From a checkpoint of a small mixture-of-experts model trained on Wikipedia.
Size: 11 layers, vocabulary 20039, 56.1M parameters.
Experts: 128 experts in each of 10 layers, 64 ReLU neurons an expert, 4 picks a token, a softmax router, a shared expert of 256 neurons.
Below are experts of layer 5 (counted from 0) of a mixture-of-experts language model. Rows are named router (the router's row for the expert) and show model dimensions 0-255. Each number is 128 + 24 x the weight over its row's rms, rounded and kept within 0 to 255. Numbers have three digits each.
After each expert's rows: a language model's description of what the expert responds to. This comes from a sample of Wikipedia text that the model never trained on.

# expert 14
router:174160107105113131169114119082152154119129144171128133142158137131099103102141094098089108139128151109109141090158149115138108105135118108115136137125093100159147116141112105098160154145138094151143141150179104128106114159099103127150138155140142096141129150141107112146098077122139111106143108129119107097102100107145151184135106147159138148116103115100174156123110106129139123149144104110113106139175101173105129113083146188112146152108165111136099108140120117166108145157131112179126131111145104182155092160100137184115148108144126132183113130138097144154153136115111163130117134142119109121102138109145103159066157104141104143115109110148149138135121094156106164149101107107152143153092156140143113151115108112100139158098082158106152103176135153151154152150137126
Description: Capital initials, "pass", "any". Single capital letters opening names or codes after pipes or parentheses (B-AL, L-ance), plus "pass/passive/passed" and "any" in "of any race".

# expert 53
router:113165103105138142155144141113132150151120146126119134148161138144132104110124119106096112154144134111124094110134138120114112097094162119124148118101100113149120123165103086113152145144138107153145146150086165106113132131116107155128095146141147128155109148084107105152055104126130100114136110107129105108155122084131162071148126154155151142129112061125128141138145112173095136131144124125109060136092101134139099113114152082113097142110117107117125111147111110121111160152143121111144117105150160136167119148104151148049137111134108148142119134144138129163146128122133130120088107146142110115154191095155117150039134105140117161109109108155142157137117071131106152111140116112142152127107132125148110154115125100114158147110122142109168096135061149108144164146070143
Description: About and family nouns. About after talk or learn, of and the inside phrases, and family nouns like father, mother, brother, husband in stories.

# expert 44
router:088131112115129105115088082134138147131147123152160170146151142114132112114126113105095105132143153116122112142140119099138109104125109109164146116109116110110223097156110198120147140150150105151145146145163149123117106137094113142100137150139148131143108126183117116149151127124149117113139118119123154109071157108132067054143083135158141153114112170118166144136076105149132074124140113104108129153150085144104114116103141114115060139104106104120123110150130099148103161150157121145147125105140080180167110155121150118081148097114100130144107132151096146134141145103094144130114137141104105115138123097151127129149151092158110121114117144148149139135137129145119138169125106104165130090117148150162103138124109108124160149109141152106158115099137157103144151160102140
Description: Albums, leagues, roman numerals. Music and sports words such as album, League, Records, CD, and roman numerals after World War (II, III).

# expert 8
router:182175105108119133090156146171158153115135148153130162124145138152110119112127114107103108135148152108116151191147140115145100098158130130112148210109130109134197135153126141116126151131127096148157135145158142136104100113108108137132097159142143139146113105105122113138164147113122122102143105097125145126162146119123117149169111149145150150124111144106142152174160112145180121120142118109113124157181089152093135110098138187110188148112161123138125105136085108153115154142155129122127134107124132134156122156113127184154139096095111112109100125129199138104151126116104114152126131151098113100125106105154132159144147109156104135114110082133146137128140174160096155191143104108152114147116132139154113140136110132097139143117156145117158116116190152120148149140137169
Description: Word-initial fragments, "as". First pieces of lowercase words split into fragments after "the" or "a" (l-aced, p-ains, lif-elong), plus "film" and "as".

# expert 58
router:136156096106122057136128083113157140123134130159167099127138141130164117082122105124107100138072144101111148142116122117153123107102147101139132137104116115102178084147108217111143139152118114138148117166151097147116121130116132147164150150161141099153108089157105100150136071117128108128140108115128074109108121112152089094141131147151152149113123153107140129107146107143129144104143134107107080154102148150125130124099143142087141139113172114146132111139128109134094145141140112118123101110136069105129109143109151139108128115143082132187106159137133151094157135109132141102106157146102117119146184120145136127115143108145110138119116128139150133149135132150113162120140096101142138147122126158141100137148112113120140162103097144109125102093187168167175144137209119
Description: Headings and lowercase starts. Section heading markers == and ===, and first lowercase letters of words in music articles, such as t in tambourine, sk, ch.

# expert 13
router:053058112099149124168155126072118144082120133151109091151158139121096104132119110106112107142120152102107126128145154121117104116152109115145149119101111105177164122159118195103139134144136119150137148125135123143103112131111102148101127146137148176141108140131103116132134121106100118114158111118126068105109072111148190146114136148129150139104115113098151129113152126143183176143126114106103153144157124154111137114112136180116157146099158108189116111158093101148135137139102106123129127111143059119097117151095145144112141102142106100159120111147146147116134125113102146110121100156113111107151073100148128139140143126136112127118114125155139160139122145145103137074143108117170111113121143156145116130175098109105137145124174153120160104152178133130143144143161118
Description: Indefinite article after copula. The article a after is/was opening a definition, plus Latin/French prefix pieces like de, pro, non and taxonomy labels like Family.

# expert 59
router:155186104103134136104118104116155135168130153147148087127166137142126104095138119100101110165156145118104167139152152120128102112110113116133152094113154113143111134160088167116156151160133112153152139148150105100113119161114123133108167145162152127150116135168116113144169112100166102114138110097118109103120136112152117103185104133148152142103099158121106156173084112161069142127146107122097131164122116143109113097093145145109105160111143107132107108132113106142102160136167117124186112094111123157136107158117122054155162109166116123108112134148118138125147153104119135130094175135122103120138162096151110138135156103153112122126096169133145146150112107150104147106100114094150108175115115133137115163117104105104142149117141142104149112146076146060149147157120095
Description: Opposition and contest words. Against, over, under, defeated, killed in conflict or sports text, plus result-table labels like Margin of victory and Result.

# expert 10
router:120149113114132057145120113154147142126112145150147114160159147158094111104131110109108113149106147100102150104164148108126104119168085106152150120114102101102121123149102082100157146143163108139157155136145133134098093132094112140123098153141151127153107149166116114157127136153117108107146105101104156098126091113143130180107095145145143158098116102115153150206135100134179117133152100106101110144180081144113097105101156135096113153101136108151123106146156091169117150160131114141126113106152099177150103149109151174162156120129111115127097123154114144127148144105077149129115145146125115108123117103148141140173144118143091139110103111154148145129111141133107135146118107095156116157104091161158105138146100106095137146104169146111143096144105155171135149143089159
Description: Quantity and negation words. Words like per, no, non, No in rates and designations (15,500 per week, no home runs, No. 5 Squadron), plus hyphens and Northern.

# expert 4
router:139120106111113126109157083095166145128138116159174134147121162140129100092161118100115111149108152108118101095137139103117104127148136109131144102111163114134096128156108149121150147158126114147149131139179129120112119150107121153105153151150151111148107129047116103162148169124120102101154103112120095108132131102149101143112133139154144148108109110104146136033101099156151109159145102107118089134078112144120188102108145099103084143107169106133097102156139113126112148161106114109132103117104140078116116162088151152123141097120102150174121124146114138101151146112122143133131121153130108100117121108140118146143140103152098148105101115164152144150115100152130142213119119106147123130111169161154104144115117102117141141113079163099144106117138152160154145162122119
Description: Name and word fragments. Capitalised name starts and middle word pieces in names, places and music-chart text, such as S, St, ver in Cavern, Santa, and born.

# expert 32
router:117137107109110139083084127132143140120106146135198109142159117125108109118105135096078101148121165106115137109154155113135123132156113121173165116122133106082153129161103168119154143149141104155146151145153134070107111136098106150120125147150149166160121128145115124146086126123128096106127113121122127105053111114141140071126108142141140164094113134108132147128132092154142116123138098108109133150126122153119095109118154132103121142109097107154110105148137106142116159150159097154113123094168127161128116147101141053140152110143112125118099152146115167146154152106098151128122098110126098092116094112142122139150161102142107155110109145154151156146143138149099150162105098090158148131107118142141106160149099108099165147105170155108164109167107154053157146153110106
Description: Foreign-name inner syllables. Middle and final syllables of non-English names and words (Kwab-re, Heid-re-k, daim-yō, Mapuc-he), often before commas or parentheses.

# expert 1
router:116160118106116177117126104113145139091157124167158121130148139136114115102142107090112105140129143120111127117142126094131116114117136111183156114121150107130146121173114135107159145159149102155149145172132103110108122132116097143118149144171140156141119142139107112164149219180142119119149115119120149109135109100129130145115137153142147157115090138101139147075162097148147135110134113109102138160098063133114132109109144086107100139107168110108109093139118114134099157158077120132159100100185070152136121152108162103112158091120114126127100126135100139174159164106108141154117167119132102118120123110148114137088158113145119123114113163170139152152098147142112158149112116117138135112113203152137111136119109094107149152097146150098146100092108174125151151146139117
Description: Venue and departure words. Semicolons after stadium names in sports schedule tables, venue nouns like Arena, Cemetery, Church, and verbs such as left, remained, ended.

# expert 15
router:122107117092132099153167092140123150106133164134110107107155144129129097125124133110121127123106155106112151131136167114103125113135142111102148171118162110193070112165137066112127148144129111142147150137157115113117117132102109139126159141148157132147106110119114118135135182139145118133145116106124092105162119102139102169092114147178143168113096113116160140170195102142163173123164121121109130169041131151138082109120143135115114149127088112094124115127103111148119147158164124128169114104149109174136115121110147106132135105169107158135104120144076145088154141108090139139112168119107103107131121115153114144113149144151115126115114113131146152144108101150117159168108106116141106187119095118151110151119110124110149151105135142102126123119154149179138175153161147
Description: Appositive nouns and dates. Words after commas or prepositions in biographies: relation nouns (widow, sister), years after months (February 2014), brackets, and pieces like Ar, ab.